Weights of a small mixture-of-experts language model, trained from scratch on English Wikipedia.
Experts: 64 SwiGLU neurons an expert, 4 picks a token, a softmax router.
Training: a variant of Adam for the experts, 829M tokens, 3161 steps.
Below are experts of layer 7 (counted from 0) of a mixture-of-experts language model. Rows are named router (the router's row for the expert), down (a neuron's output weights, with its number) and show model dimensions 0-191. Each number is 128 + 32 x the weight over its row's rms, rounded and kept within 0 to 255. Numbers have three digits each.
After each expert's rows: a language model's description of what the expert responds to. This comes from a sample of Wikipedia text that the model never trained on.

# expert 4
router:144082115094133191148167107166128137085087125087160109122141165126110099145088100186117094090068106106090167112155109097120095080149072102128163063091148126181118152163148113094129146082087097151155181176140103097160171158115122077096133117125126093143131099104120138103131043157136097135122078136123112238141156194143143108106159117119080115145121051079171109138142120157149120059172090146158099120131160108177108157114098119122155127155128149146163152170133088086125154094164136126134107114150202074053100096140145154145143079161090141083122150085167150139115149088116155085
down0:101071129155173129173125150104086114135103197136114124131138102158163141161167070201135192130122114166130166126080143080143114060166136098133143072097106144151116087123166118131105057156080105082183169157170119114071191121097101127113136132110149165161107140118086136114156132188164133183093137152166106167158122108145090117160133129149117093100081156116142104166140105141134140115063176115133100091152104182186137128164104197121202193133082107136153142143180133148162154131114165097141092102117085132102079132116122125126118098116077126096160102111143123173113182073154076061
Description: Words naming sports competitions, teams and ranks in athlete and season articles, such as League, Cup, first, national, All-SEC.

# expert 14
router:194142181081106132136153101181132140094115152070163120162144133147082137158127147179130132088072118074120145123145106070149118096142091096187151138083172100156090125133144129108126140089102128133162160125125102152147152102127068146085111106174096093100153057065170142112143088151117098115154118147096115222128134185173142133103142105126107085139121072116180117116145125175142161094158120145152052176119169098103090137084086117115123123154168176143127169148089120154119144090139126153176081130129188105119089112085126183134180083203087172076142168156152074143105163092136131089
down0:134143083152162132064101103135101107138152115139146155159109123124132115092129143106102089070051137106092101112149164131141114106171115126103137108155123058151182066142124102126098151087127132090148144162143143092133159136139103114150164145077146188088172171175121139199139083104107132092126149160149162179119147187109114172149119143120174059169108153158154097183129127124030163068082120109089130070145178153179107171131174096106102140162076130089120147116167118112174118124150090187122101135126141105091101131176164187136143183136181116141146172134116082065077133107077147143
Description: Common and proper nouns after the/of, often subjects or conjuncts, like Russia, France, women, troops, students, blood.

# expert 34
router:186144160088094158132173100167155140092113116075153087138154167186103140157142135167153131084068143090090127140143140109162100098151101114168146105125155150152068111155167113144136132099109129141171150163146138114174170118115078081089116071156090079133115069095142119112114093121134112120142102172110080171138156170145153127107140085130105073149144080091141094173106123168154183066146145109157059185101180108133073148101098104161128167182169159161157149162099102144089156088185138175164095140112170121132085092097144161113194094154068165105151156130144082096140159068091140088
down0:153139108126115118045133108213121110119121141132130112169090072131101173171134126141138088123068157124115157098195105102167077137165112077146132123104080202123172166097177158120111044102126138117132180161126159096136158102098139146155158122105122114113078112169109147169105134117198120156085133127125083074144170185085174072095164148133141101164144150161099174160075129130150094098099151092131109145161101077120087097158099161152146199154150104140159108093080152171148145136097151210098121156125108110122093152123110167148065153098124129137083147086130136151174081161116165147
Description: Final word pieces completing proper names and foreign or Latin words, e.g. -ham in Rotherham, -ia, -ene, -ville, -ev.

# expert 45
router:141124114111103144179144146173151149070110141114181097163172159141110105166135110168100116115084160097109154078145084085143082074164131119148117093080166157120087152151157077105158163110057102198127173164151097117149141113138110097102058127123141080105153081100131154082109117172150080147136074133093076203078143166119146112113111107139098115147154088118150112136103130161175159079195087090159110134092178123178077163097135099138147115138124148165155178142143114105117169087164142176132115158171170118082116126054131151142148062143096177155086168091184113113122142086134165122
down0:164136145114084144199126141152141093080075095070110092169186118108126109197101157105061102106153153103136149107169166107107087126137166140192196151077134163152090113091129145130094099110117145121122173138114137155075140090089104123103132050222133138065094145077150126125107109109131115100147099175134157176139145116173105168089157138093209144131180093102157126122143123078089158105114076094130115132107149188083076167168131124108114126114161117117152091125081122141151142102138160101142147118104163130116103206149070127104186130104116091130124186138130079146112146116100160178
Description: Possessives and articles before career or music nouns in musician biographies, like his, the, solo, album, career, debut, guitar.

# expert 42
router:167158131116105169171161157174106166085094136097143110141134147138107133134143138139116121059039139061110153122120100073134087119141091112158122086096151102118078131161122104099155157078074114174139141162148101089177158073102118110115091126215125071124117076074167134110126111127149143115157081178099078215131173140143143114100124090120112086172119124099138176143154160159122158099147101114167054171097170127146064151075092105156137143191119114142135188157101091139126168078137148178155126133130169096142086133098162167126191110142118158121104155121168098131140176084092119135
down0:130113114010091115182127097102110152082128110093124124117116116149122143108148133129110148165097133086114144104165159077135096115128138137124126188150092139085113114137155166073142121104135130136099076121158073128154099142086167141090114113114088062113143073085107139117105197129186129145153085112100130088092135106161178101116171101124112135123115090150132155202069078142113169147110098145135194107135143126129137162182130173173159130167127140108164129164130169118110063118120102139034081132133098111082088121133125066131128138090080112186217079096153136192177124168157102125
Description: Whole-word verbs, mostly past tense or participles after was, to or and, such as used, published, built, led, moved.

# expert 55
router:193103113093100130180114135178158185109093153097133111188170139135079147177150109123142128106085136085134152125128083102189120126143123152185140093107141103130092116174146070139147133076070083171133157112112117106129189053097112133104097134163104088122126101057195100074122110114091095071149076131134086198130160164139164102088115108149107086149159097103155167146148176172145186115172103108152079143110163151139108149120085092140175175164141160149146191149120113123103174144148142138155098113133199094097074116099139138179171083128101135083089160140164109161100106122133128116
down0:109132126101135120068139160124133113124144108062124104143039169128151107148143149200119106174200081138084132114163115113123167155135109094187129128099158147080116074134109166111077113155196129185181172131179144090090125106176131099133144132060060130180175114161112149181127085166152172128131121174114143117158108110142159135144107133151067146124161087110153168097124119117151118158142061135175167119162135111111127113072147104123080089083127044126134129134152157135081153080097184141132095161144094129079122099090103123078132096180123178093125142174152130141139139081125173081
Description: Auxiliaries, copulas, pronouns and verbs right after a subject or which, such as have, been, was, would, not.

# expert 12
router:156096107110137161199159082137137184104096117102144074160158146128141110165129092152124117112082110075129144112136071138146097059161079118180118108114124150123079152151183092167172146074097122165095189117107110110168160128119126114087086112128131046155175110125160134106116060124134084103145099133134090211130198255110140125130150116108100124133185099110121127139137141176158135122180106124176050157115140122136097130118098079138181119164153124101144156145116088080152161110137133136147105098173157134141101111099132149132188091158047121111135145118149087150089128088121148108
down0:149116125082110095111121178128134152176115176126137192099140131140139118116136101083147084116107101131167091118106156202111139211169175134079147122179121130147149105125123118129110108150137133098144178146152173159061088059113172131129133152173127160164154132157147129103105132117163105176135146128093124154171149155124144108117167093146128195157049157064097101187125072151109152126145105148169147135168132168138147047087111148082060206145144154164164161062074145163089123144114167105150163085211170134143158162102161112144118054119112140159108109130103139150145133120147136169
Description: Word-final pieces and common nouns in running prose, such as -ed, -ing, -ation, career, year, season, gymnast, groups.

# expert 51
router:204144136089115181195178117176152214135104164113170091180148163187108122174129093184122133126073120066119170146145098124133094107184122076169152095151174129141124098145162084142167167069110133118148157130122085122130175124082071109093151105150094036131162113132128140103122067122144079089152158122124121148145171201172176096102161112123127098136193109093132121126154148150126118110174129152144101153135129077136089120085093114163137151140169156106163158145099112141169126089100169188131139128158136180120104139077146167155162070147087131090163102153145115128137097088134126101
down0:140054117174098095140093116138096137130145135109162124104106075120115144111168161071129145112117107097122188166103085123159113120100140115095091180142114159151149084102194123161108104093168172130156128170142108148172110175141097121130133156141129214146098132123176119094100063112116158203145163086125127090136134104116125169128179095099060118139161110172162155109115103136146170108135157219091135106105041145168157170182096164180124134122126162170114126097071137125096094058147150117087143065188165169097122174130139132121141118116136159166106068135133151154162159156081140170
Description: Paragraph and line breaks, especially around See also sections and list ends, plus mid-word pieces like -uc-, -estr-, -it.

# expert 23
router:195109155087134142153115130129135148127106090084172094151154145182130117160152111205206102090140175087140144134138137088112113077127097099140128142147160088186108156134192108147166124086073122169161171125162179094182146140122115106118103129162103055110148126096151117124134094095128093084175110141097117188157133201204147127076128125172121077125171080113144118173127109168126123127206126138155083160145198142127062113115136114167168151110146173148200128142118120096114147125111138172149122126133183193144077114102092155166165088126103169128144106117152129120116103055123134099
down0:143109069146121099130137135140110119099154172110154100145181129174093134099127125091143152128069139151124105164101155109145131142126151108178118080162137174180178127140141096118157153110138173207120128167132076114103081064188157101175069188094149101080103194096104118128111160113130073114109154104135078131132147171108113139115088137181106083136130098137129163124134126066167159085206132087118176126074102051122123126075140158113150108118177172126086166115089152134131104133077135108037134131155092098136115153118139125153111127177162132097106077102100140182141128101216115074
Description: Middle or ending letter pieces inside names and rare words, such as Al(st)om, Gw(end)oline, Gh(ent), Ilai(y)araaja, &.

# expert 31
router:211140161102108174141121126139127149103079163087148102169182163141076133118139108178151143090127125075111161151122150081129079055186107089161201125093210101148054113162141126084144149117094104134150140145132097110148145142113091133115129147190091084152144081101155115052090096163158089120137136159085077197147134199163138140081115100118102096188163105105162137158137126119134127084155123160154087160080160081132096129158118119174157151154153143138174185131112117146151195108136120150126096127135144087099091090137160159173158084161091122147111174108126120154098129091080137135
down0:130117166145185089084117113104150133075129185122130113137104137173144072122129135072188181157108166102121123118124093134131126092143133090107059144129140076136164103131086172103149085143120183084131127110115134154082111143178126131120140122084205140169083073163088178165171072062133106110086103123138101075087134128147137193160121114085097099119105144100125109067111146142099160158125144124218129171079102147098190098125137099074169117136141125130099205149102115154100158120124178133100162150133077070125143140125125176094105101176166080046145100160154135101134145145116103149
Description: Place names and their first pieces, plus years after in or commas, in location phrases such as New York, Helsinki, Baton Rouge.

# expert 41
router:147094109079134157173159109153123213149096179104158104128156136132101121127105111167133091138047166061133148136163084103119091079150124112148139097116146123155118118172138120126135125080106120128133139152173093115163156147126125094036092123147112059143135110105139152083135113161179103070131118174105138220143172242139133141105188131130110110156157133064099137119166174186099157110155106139123082128118131099111104114098117122172162150163140155119160157172154132082129124067133090143155091093154180114085129092096112187133159116165106119055137174140161094123141133091123085082
down0:104146115157177180163141148148135084129117084178133090139158104115103103101139135146159119119137127131127138162111198180161147087173171080075062187116081169105139123116131154187105167127144122145042144120173107125038105127107103136144112142061090096159088136122119092116110124131170109158200097120131156145132142144126126089135128125185139158173152165106050068045176112053087100094138115159171149159089127148102096099128095157135105119157118155108129109135199154099134145153171107176137187113120135131121161130145088121156166166170101180177147134106124072147161098131120133140
Description: Line breaks after headings, year final digits, and infobox or section words such as season, career, Species, Location, Coordinates.

# expert 26
router:168124146092091184176164144154120194076090176104157121159135143173105110173144122137125120093083150123093161141157100081158079088164114095162182097117161094176055145156132123095106142059095090164170140159139110090180130109083101110069108144180106060141107084068172136126115086148148125122144113126095093132137128165138177100099146061136101075179144109105117151163129145167145144105136100111145110169108183081154135154134114132180116136155148178148160176188110105152112177071099129165101106109155159100080086117137143162160161093122096157118089147092160133132085127080096165082
down0:097121159140138120111114166126128109165144098084185132137117104082072102143093151156108091069109082127133136083129084123109102127164188098145115109152141103121125186104146146127160105076163094184115159164080162106100103164103155180146189102084127076105050114120134189164086096129108119110145170154184174162151199192108093157140108066160123106070201134139128096111117076223081119109147104125117098091141152102108116108113150125150103138172131099099100102160133080170152122145120172158102113123142163098079071126136212104119142171133085131071127117140139126153141148093125091130
Description: Prepositions opening a phrase after verbs or nouns, such as served on, held on, in Alsace, during, between, after.

# expert 17
router:177129128084100163188164139151133187073089129077142130163143162158092132162162119142121120105080134086127140114131103077168078118150100134151138081099151103128056141169122082116150140068088065197141164146134118094162144076095118138086104142166121076149136065079182113108117115119134143111145081157086081167131169157132166123106132077123081070177145117121137176180150164177156155103143089098175058139090156116161101173110083119162147166168127157147139180168110084152137179103109116160115095110139176093100075131138153166158189093123094182124119163126156126135118140103111156128
down0:148146192135130111152147106120165122079212126116121061136086177179106161120083119122153097138196067094103084097147165069130108128104110162149121096094129072120159153115152128173166108140196109104103118103147123156098019193080106089081082105107141143146094168117101118116116118086077132060109112198096135105133097151092189110094156161101108142140135138122109107165091152129149116184136089133185099124105112113124142104120121141115180157135115150174078116178103148138143155127125163106182076124119131111117144114144152151074122200111131122152146137065124074167168117093153113166
Description: Main verbs and the prepositions after them in biographical and event narrative, such as became, served, declared, died, to, for, with.

# expert 52
router:170126168106078156162156132162156143088086163077170080183125176176114113186118133150125123104148148050105153131148088081115070084149102126173140102092165108165065116168145143108120112120120108150148153152162107111157147075095080119073077115177102071102139071105162113105115080125156132082168090170070102152135113172144171109095152104140104099140141095088161142128151115161154170091165106119168114163121174092130092181082080096152141148166148165145150168132120102157114177091129115154204076127120124115088115106087153150144186077166060155102118165144150097107129164097118121129
down0:130197117132109108123111173156088144123132109146148083094146174119113143187132123147116145130060141131164133077109207136139156169132091171069068121146076167148114096064109099127139151122089132172096158113125164145091125153134197163133139148154112146118105100092123138141152155131130149098112168120091124236060125083138129097098143116128164126134191136147107140100129180165116102114086157190134086151180095109145140085121133072127092146157100122144127119148156144127095157108131177159160144143122167171070136126136140189141089105145056171098081162163057174203112114114121109194
Description: Commas, and some closing parentheses or quotes, ending a phrase before the next clause, plus subordinators like when, where, because.

# expert 49
router:172124163094109155144126121148141147116123155104152126170136130195135113201106123145161150099074133078100153125146116071153069081167123159174122119076158112197111132175150146124179110129101124128148190177143118081172138066102043079096106106164107092089190078092138138112117078160149151116176112143089146170110121172173162109134120090148068091159129081111183138155144144181157156126176107102145122155103163089113126179100079126134145149198167133144106184144079124145107155122153123165162110142163175081066112118097155168179167113134096144139146146145169093124116180112130132101
down0:143149156114098166081118123118082105152085145168105121124126162110143104130065134085119108149142122138102157177138085146064119102163115131122114125156115135101123139114152112099142159165149130125114197195148105149130109140125099109099111108112177127147173148154161194165112053172054152136156179071111080129133036123134126178152113079113123150101077107137144117091149129148121138144176145195142110148127087132081135119184186136179112176152142075062128162160176153091146127126110097100086138132158174142082200142190168162147152097156165166196084098170158156107108165144127074109
Description: First capital letters or pieces of proper names and titles, often after The or a slash, such as Mountain, Canning, Ram.

# expert 20
router:197148124088137155124149122173137133092115155091162088158133152157127106130125104139128161099079138112138169136172093099196100099184130072151183110071159080161102100144143105114126156156062154169136130135121057140146214139120091087126099116194084067151147128084174148101072094108164086118155121127105106212133157241174155071115153098107082105137173075113163128110150165157144153118151121135149088170090139113156097121103132081109120156166136137119144149127117138121124175080159159159132121118158141107119128141120122162191191052140112100094123142095138113159130110098106115108
down0:108108134169104113143119111125111076129071108123115147110123138094125140101124125117153050133130108136161137185125108155115122133158098135112127076138117186172138152211146088049101159134125121146093110117092112107186135138120125110112133124116121060136118126125202108106156125129152119147091127120122104132164153193178139193087126189136080110152066163086115127143111128151181166099161127122125208098164154108080137136139168095133154099148157093133189100167194108145193143129095118155134143203144093076044175135188113104100128150141096058100071136100121124089063134115145109070
Description: First piece of a split word after an article, in descriptions of churches, nature or history, such as can(opy), ais(le), sh(rew).

# expert 33
router:207130168097085128185145117171133197092078173097132092195154157137092102148123128141137107091120158085121139145125082069157145127161112136168132096088188102162074114172175110122163114088079094154160177137146083130148161107123096069093086122149076117123113100093191117100117086140130112081172109162106069167123172146151160113082128087137081088135160128074170133128135140137140149089166101124149065154119187137145088174090098119148152162168149157137151172126124121151095175105137140148185083136157176096091090154100155122157155086092066155101106172113158110112114136071134140109
down0:093134144111111211077147109098114134099139156143066075195126164138159134151120152099101154153151102144092126094200077081088119106160143122094174150083126109125059102166040112156118133119130151164107106148100136105104142161107134113096148117144149075153154116136110123128127063166123148149169136157088173134097125183164140095135143095134123122081100108129087091133153093117131137140134145148108047139124133178162163105161141170159111131117151095109131093108128167126165088091063062164138137151113118059141161166142150065147178228149164188066097117159119172143078125115157146112
Description: Conjunctions and connectives joining clauses or phrases, such as and, but, which, that, when, while, because, so, in running prose.

# expert 63
router:146117136117126115159142142163144173095089167095142098167132171142123103120122120135139103110043144111126159121121058095153113124131106091151135082106162132099111112178154164102143119091093115158156167194177114103189175089121112075104124096197113108113098102111140156077094081154127138099150097167108088254141147168180127150110140124160130125153123094031167130127119133134130209114153121114153094168124148108131063139079112135122149129167173122147154172152113160113094161089155142138146102128159187082102102137081136168122145093171111171104119188141184087136143166071101149089
down0:187168153157142157178179115124143126141197096122150140143071123153110099140081138128170171099164092175127108134101145126127122131140148092081157125128108119142176092070089096137124125108136172144092093113093170119134137134114066136147071135103152255119086148175104097208195147113158126137078167130176164145091186079149149170125144101076120158164110172093152110167106111125156154126031111124173142077138108125068106144147092124132147138143115117123101167078122074132107130096103061145143175161150135109091153132110139103091119161138100154175112179103166136128145174122136107160
Description: Nouns and adjectives after "the" in statistics, like population, total, number, average, highest, those, in census and election text.

# expert 38
router:178108141083142154164130107140162116117093110081159096124189166163114104182088102170167136095107123079113131086149138102155100118130073109175160101112150105179098156139188103140149144091066086153161128116138114136162140124128107156072107147132101043136149091077138129095153124119103109107162100147086121202151131255172155105096127127167141078164173047138142126172133155203141166125159120111169065187152156143169087148145119097130141148139151183152160153130106110147134146161143166168135145130157146138126085142103163166186140082147104165141116137157135123127114132062128156142
down0:113173167162135186166183119137101103150166126110142117100140118121112080084153130079108088084093181113098161174120074106141127119112161146122164127145145152103101172142077127175174058095133088106095162142083117132091158197101167094115141207156137147128118143116133112167145131154097150166178139166088104149115136113122168173133178118170146056088131085107125134104139119100138099135119147156141079148091112144126125169138121134189155134129112189063139092172101149085100113108142171159071207107148126106178139093148100152066146154181184137170108119151099166129107195065111123185
Description: Inner pieces of non-English personal and place names, often accented letters, such as Bou-qu-ier, Gi-ac-omo, Kit-ti-thornkul.

# expert 58
router:157118184092108161117167092172168136098099141069164088144172168168089133178092113174149124093086120101075137136130135084147107070129070121164156099120156132134056141150177121120129146061084086139194145179130120114164147095117117127095136106157118103128120086076156117105132115141115149120156102176119097161138155203149164117104138098142108063151130057119146098164108112156152182084132135099159077197110179114147089177104067108150143162169139177151138142151116106149104163094188140169145088143128171099122075092098143159145167080188072166116129159132122070113144139108102136112
down0:092135182133151108206138102160093160178133104084117186072109185094150118111146133159103137147092191067107124216120104146214141142126095129126162145102122181113169125187114108114159089211112139134095090144091140107163098163168088135166096161084106140149142144127177127121167157071084156069159146180163083121124118129106133162127109096109089115187138110142173143122110092145138138126110141142108102178095182168084144078110143156116134077111131145081079162151106106096118157145125138164154144148134145145125197174128111084159066128100148142113161083119131058149130162086110107120
Description: First names and name-initial pieces of people in prose and player tables, such as John, George, Alberto, Rachel, and da.

# expert 1
router:176141142108090195164154147172110184105087168090132095149171181150124140153168133148156107076035116077131144133113080101120099114160104100182137088099174121097073126159148109123139139082087092164136170147138101105163157062116108106131103116221125080131145072093160139112106100128126120110162106184087073236142169139170141109108132098133113108164115093093158164142144157150119150116138115136142050181116149138111089144092080121153120117170133121148148176127111100118149175097142148124184104140132178095110075122085154157146170121141090186117123153142171102138126169103099167112
down0:128112105123154164155116151136106108085083199185158139077100118156178136174162143210098193188185163137124100100148123092133129144135103112103168164123116124111087123111129110126126143069111137081149167102131116113095114127158129083119162165150164171123094097068043104153087122198127165162107098112143107140126146112147150132140156078078178114174109146079163158141103089119134100127152093138134131074137094096135072145095135121105089137098164071158097117204160151134174203144108182094142189109118082134112115084152118139129167153147162097064076083112173128142116138179121146161
Description: Content words completing a clause in argumentative or news prose, often before to/of/by, such as due, such, decided, caused, expected.

# expert 3
router:171112143100095128206160144158150182089087147107130099189164126186059102175134109140130106119088160115107147148116080068136118120159116137142173122091183103152075083149132138098140124084093085155171154187170108119171154070081105107091164144173084045090078092064156139103115123143164144096159103180111080143104141156177142129096160112126125104180130097058153157145111132136159201131162109107185104168113166101146114156103116119150168155162145161167182169139122118168093156090091137124150128149137117086094097135133151160147141087149080135099128159111153130135110134085099166077
down0:099109152102092086157156108135131170187118135106126124125078099127085124151130138069133117122021119137092151105135092157137102144163150113144173211137127075089114092119173120108132129217170115135143161105119185143125162192114164130103152144133124004109067163080118148101151136106161082110137182135117143085137112097168122143159194167115115115126107109078117165109069153167148124101094147088082129137114139105126151113112122122140156159097111053145152172150120087114126143112101191086076162129104206146180153141106086167124140139159118150122123102110121163157177121114158162156
Description: Prepositions like of, within, among, around, about, plus colons after infobox field labels, often in population, area and climate statistics.

# expert 44
router:181134170091088139136165101166164158079119135092145111154149168146072131175103151140124125113095171095101136125127126069173112081131062139171131094127158127140088140145139108120118114094080108129155141156106118130165156083140092134077116090166120106117135062087152115102145089124129077125146107156074083172120142219160161142107129088131094101141158110089191127159124131170191161071153101120161072173122190121123079167067091120120160163176163163153116163154102072153103150100172142153173070121124179112102103096085158166115164099193096135101117167161144081123128180082108136118
down0:106175202094147101121119085117120133109154127115153148158100067099109140139136172093066167171115176159133113180109134171155117142086142169127092110074125152118151202101162130142119124092100150121119151127095160102107136109159055091094136112114113234153130180111130132114179137108081104183130159137114096091114106088130154142117082096103116089135203078137097147136166152122184163146179109165175096128152127084110109128153129176102193133143079166108050080160113132122129115161125091097140139064135149123107164141122111187105174139161162122120124158184167113172123113161150053099
Description: Pronouns and surnames starting a clause before its verb, such as he, she, who, It, and Steele was.

# expert 0
router:146080137111128106174140161139202143126125140118146139132155194127145117158110080167174114131099165099109163135175076113155130116136125138150165138103143125145122136135156141108138169097116109152137152157193102131182148116100123094078145103182104081053144116117142134089099117105125117097166105133106090168133176255208151110106161123151112097132187128039153116167110183144165186132156109101129098149139147090137077170101145108132175210155140102165178160149093090106088136103162162137146060166128174117114140109066158150158156111144121132141104162112170105095110154090113157092
down0:156189155127130146196156147155187080067145118094167118105116101233121081137074155092103124057127123216176123177127124153117099111158032122104103098051110080135091146114102127146103115105133107070111119111103104073129122123125139066178137089128080113088073121099151155130134111082137174152162090090155098141169105138156118120173126104131082161162129108077102166130096115144152125118095144164098137155138161128173086119141200133137071141109097128102082174084142131155129118124132137128116103109093112115134112157129110130109097163156132129133156069092073159120119170146128107059
Description: Line breaks, dash bullets and field names in infobox-style lists, such as taxonomy keys (Genus, Clade), coordinates, InChI, Born, Directed by.

# expert 24
router:198124148088129122135113126143139134121101116098164106139175183139129126144138111211180102098124151102114136089141121097157111099144082131175134112120152104130107142156202114121168146121045137154165156111154144083164116135110096112120084108175113028117141135123143167149139107116154103123155123141109115226149154236135100149092143113165096088152161074089096084212121131184138134128161129144144071154157155115158104152121134104149177166121157194178199147144135113112174106091168108168162102135165176153127091120139117181149128064111090147117133118132132148146106142051123125110
down0:143076145109130100097116193087127148095129159175102166135128102147116117065087110180110111139121126099138102122160123093119141131090050102107150115107120121150097095099134134120134135161202199119111148116132131122070096150102125081163168143162066151104191081217119168071122109049132077099141082078117091156127088137131157069130133166124145145158089110114099125124083140190142109109124125102148144141181108148124168134150202108076120092189092139135110057160170122145174092065116156092121100168104142088138139139139077125192155184155130104073119129158140077117156125133127138141
Description: Middle pieces of non-English proper names in tables and lists, such as K|him|ki, Tü|b|ingen, Gda|ń|sk, Ta|ich|ung.

# expert 10
router:150103117117080152161161147171136166096091150063159077180170168117118145166137105154147140083107144078124159115152060117153110135154108145164157138110122111168098083165149056148140127094077121147158159116142105105157198123132068115116093091145091025121167108096198119129093106123102053096155125130132106150106155191142145094100131083128093099135160083098157114094164166188146167111147112135119100148137121130148128118103081101131137150166162147166155163173146118151106211138153161119167119143161182109103066122078123141180173067112096158089130206122144121127137117111138162108
down0:098137129136143125162143126140103157126117144110154107117118147149125119115112062117112154099081139141124098154109121122143124159121095136139165096078120147162120111117192125152133142133137134224104156113110149138136100125123152170139067121132136149130144107100152149165138124112096100131132099083128087255124106181123127146190107162138147090148096123140142117130152151092147142133134149139172110134133172110107123124121116106107181115156135150123140125140164116070084110124161107141148115130116153134124147135134125095124157097116154119130134143119116138160094124140112114151
Description: Sentence-ending periods before a new capitalized sentence, quotation marks, and apostrophes in contractions like doesn’t, plus prefixes dis-, mis-, un-.

# expert 28
router:162136105108115135188117170152117175088101177083155091179113131180096132131153105119150160123054112096135151117129086121184084081167125103199166108087134114134112111169139121108149123115089068176107148164131121125143193082110115121119099171214101012115132106074169162099085116114147153094137096171105066228128166183162134104093124114123130094150136111083157168115124205114102161139155110119161084136078126103178088105126098103115168148136150139136151163127109109122094202105125166129149135127152155075126122137107135163128135088150110132078132148107141109149145099108102097114
down0:182129115140131144128148114089070140141077091147129094082063095112138116127086165104123175154199140142164099168127122140127146068109103128143149119120083089112196067154119159140105138126097124112083129126125132070195112147130103182124098170203084103162103148112161207118124115113144159164188145164136100101147085131183140213161106109114131179121117106127110109051139170094138073098147116157075172133167145148138117154098079131137081102128129119144136149157104128142117154131120139112119092090077154180176186132101151131125156135151036152151167083132097145066066119091143132124
Description: Verbs after is/was/are in descriptions of places, species and buildings, such as located, listed, consists, built, covered.

# expert 9
router:179127121081102142194151114134138193101114134087135078177143161180145102136136084179153152093075125070145140157137077132159104092171105091165129143134151151142096095142192088158176167107092117153114170136139110151143175111104096087109096105171108039110177090121138120114107083109141110067152121148112120232150169222147141107124158125134115077147168096086121108140141167181124147133173147135169063179129132107110053129128127083153173141131141152130181145128121106108118141105127152148179139123146137183162103123060127150143174104142080138124163122161129100115110141071136128086
down0:028159172165132147105162117164174088086110159102117136142134093048110085180118199081149137144086217128154204126143104098120093136153136155129194155140156137111139084165175195118129094167133143150139144116126137094153179143114142124132108161156095152144123115154069130073177162102167144131155124136132102164115119111125129092165159081138107095141162133124101147125117140131150120128126084150114149182091145100104134123108104062111141164057165145088176119095101126080076163090070131141112129160055136132166128089204108167141100125139087166110118121081090151154110150122083174156
Description: Word-final or inner pieces of longer words such as -tion, -ism, -ic, -er, completing technical, biological or foreign words like caldera, cockroach.

# expert 57
router:190088175106121151166151144120136224104124147102134090161149149136100141146126076143153126101100144089122115148147129061138102090156126120141162152147139123151101164183141179087131143120127099124133130134129062121142152111102100145078126112188088080111120101099150131120147116145148121108146096149096125178155172252164168185107149107155113094139164112065164134181111144151171155090128116124147077152089145083151116158121132090177195148176155159131188156128103107120092129076126127166164073119141180124088084067155150164115161117185136096096095151142116053147088148077097095102
down0:102165157121131129066052112113085112082082148185134161062150106151162156148125103118095182170126140123173140127157115136115132141087131109097090138093129076198174153143116110108138211110161121118075074171110155140137119119131154144107095103147150108174105128117154121168112166172113139080116105084136187158089121145156088177090091164146121135127128153151139105142197110174181147177140135101078122106149159125116112072117135154130094135092153123052125136137154101062133084171111114162134165181160183122115111124084131160109100120104167108140103057211135111112059156170180103158
Description: Closing = of article-title headings, final year digits, periods and parentheses ending lines in taxonomy, infoboxes and lists.

# expert 30
router:154140191114106171146163132168142165108115143092156072172150140155113115165133126171130142093115169083119144165148078070142123104153117137164164121087134146157099109140155112116140107110059134114179150116171132137173181074127081144078101125197095071075124080086184117084111094101113132103149135187109085150133140159179157101106126073124119104136157069071172134124142156196134182118133131112150098192122150098098092139107102085160107142198184153147151187125108130155104159096158153157166081125141186127131105117061148155161190082145101168113129157151156075145118161109110150100
down0:189115133146132132148105246100165151123101149092077094141189067111137170149117116097104138184112061157146144145152089086187141172070106155178104139163119122140112129090105160126147141165148115134142127171069194084171058091048139149144096133122178141090137089133159128124123124091147110151178163091097118082157099096134101159127146133098100173077107133120207152131184156161127141122116127083095028141119090139158090065100126124193118104125133145125168120123113140114169094165150173125162111125162125104140115088123100146066098152124142137129130160104160119090122125139142138128
Description: Periods, closing quotes and parentheses ending a clause, colons introducing quotations, and LaTeX symbols like \, {, $.

# expert 32
router:161135171082109158161158103174145189076107151107182098154165188151091098150133115162147097117080144112140149083148109067154122132171094133151171104126158128128087119137141093095133151065078098145151161150149092096192166096112101107107079130175119109117126107097178163092122075145148105096143108146103096237109205140141158114126143084134098092179123101121152137177112172164121152107174122113137090176078169108161085150081119100132132147177135145135122165164118135117132168088158144157148108144160172087101083091104149163155197101126079178125124183098155106131137172081110181119
down0:111123099111144072107101104122132121139118182156092091172200133150158120146129062111168150125136079130104127091112161078108147161144066119083180097164093168124128133137113122123154128071188126130122152105112143138128145166114126080086138151177117212160112104136096133117163154090121095122180102112157168155116139000087117154118119132068114155140164093119125104164130121133057230114132156091137123096141173117156122145123091162085074136124171143188169124119131115198151165092164112111185147119107118109180116085126141145151133200125109089134138121133070143145125158139143158139
Description: Articles and possessives before a noun, mostly in narratives, such as the, a, his, her, their, plus own and lost.

# expert 13
router:147117195088123142109130130167179115095096157110162105171120166157136108149131127189124135083091141112088150114154113094150074074170094126177173095094147124161108128179162158099168128109100133133147200162134112101198159065110105076086112111190089081120158088069148127078104076137165126134158084143098119201126150158150156097109155093127131116125139100110169113144105149153165150104170140120153095152134162102144088174106096091140151148178148145148129185155113099114112170079165127167165078126141175094096107088094145192144168099178087190145153133100157072124114173067105147118
down0:116142112197168117128124148139147119113062127153157173124135153123125126115086112184084178143108123132128145091166109058104153144159110119131127146205103094115139193125133133054124121139096116135161071118132069114099084130122220150194108134148197154097165129122175089140135107073139189154096140166104076182154100155135130144122113112141161128103092188120151093152124163102178080148111144135107103138158092150141113102143165136104058113129122114052132108171186157144143120079166156102092128140105166120152098129056100110135123152127078135161154098099099111167188071125109079194
Description: Digits and unit or attribute words in tables and military or sports text, such as bronze, Soviet, kg, freestyle, Marine.

# expert 11
router:180092129092155144149131093169172110085102121077160070156153210144085124154071102184183137124094149077115160066129122103139112090120063123172158118101180103149068170152190118117129143096066110163154152116119126146146151136131095137079123143144123069154133064110151148092131095095108093115149116135079115175126131233178135115105148091158121089179160048144154134140132133187130149098122102121172079179126163131158100149126103101128149187150144176134149172115083129167152147149137125154147095130139150101116099112093161161182131079140084147129126175133131108161107147072143167122
down0:090123083089111146167103101087138136083121156130144084145169107169157137133124094110091154088138114168118156162184127117132122114150152148149105079147125205130130130094161130116111096156144080159138127120103142167149079119164080116185102112078111155124132079140106134165167177159111125155166150148157121135117098139179126093115039039237182176173115156120158120112135141101125253146140129124131126222128061101094110071117146098133162116111173105140166108125133115188102125145159106146134125144109137093116131123141121152078110123072158154129119177076107150107164115160116087153
Description: First word-piece of personal surnames or given names after a first name or nationality code, such as Cor(bella), Dar(ro), Mc, Ped(ersen).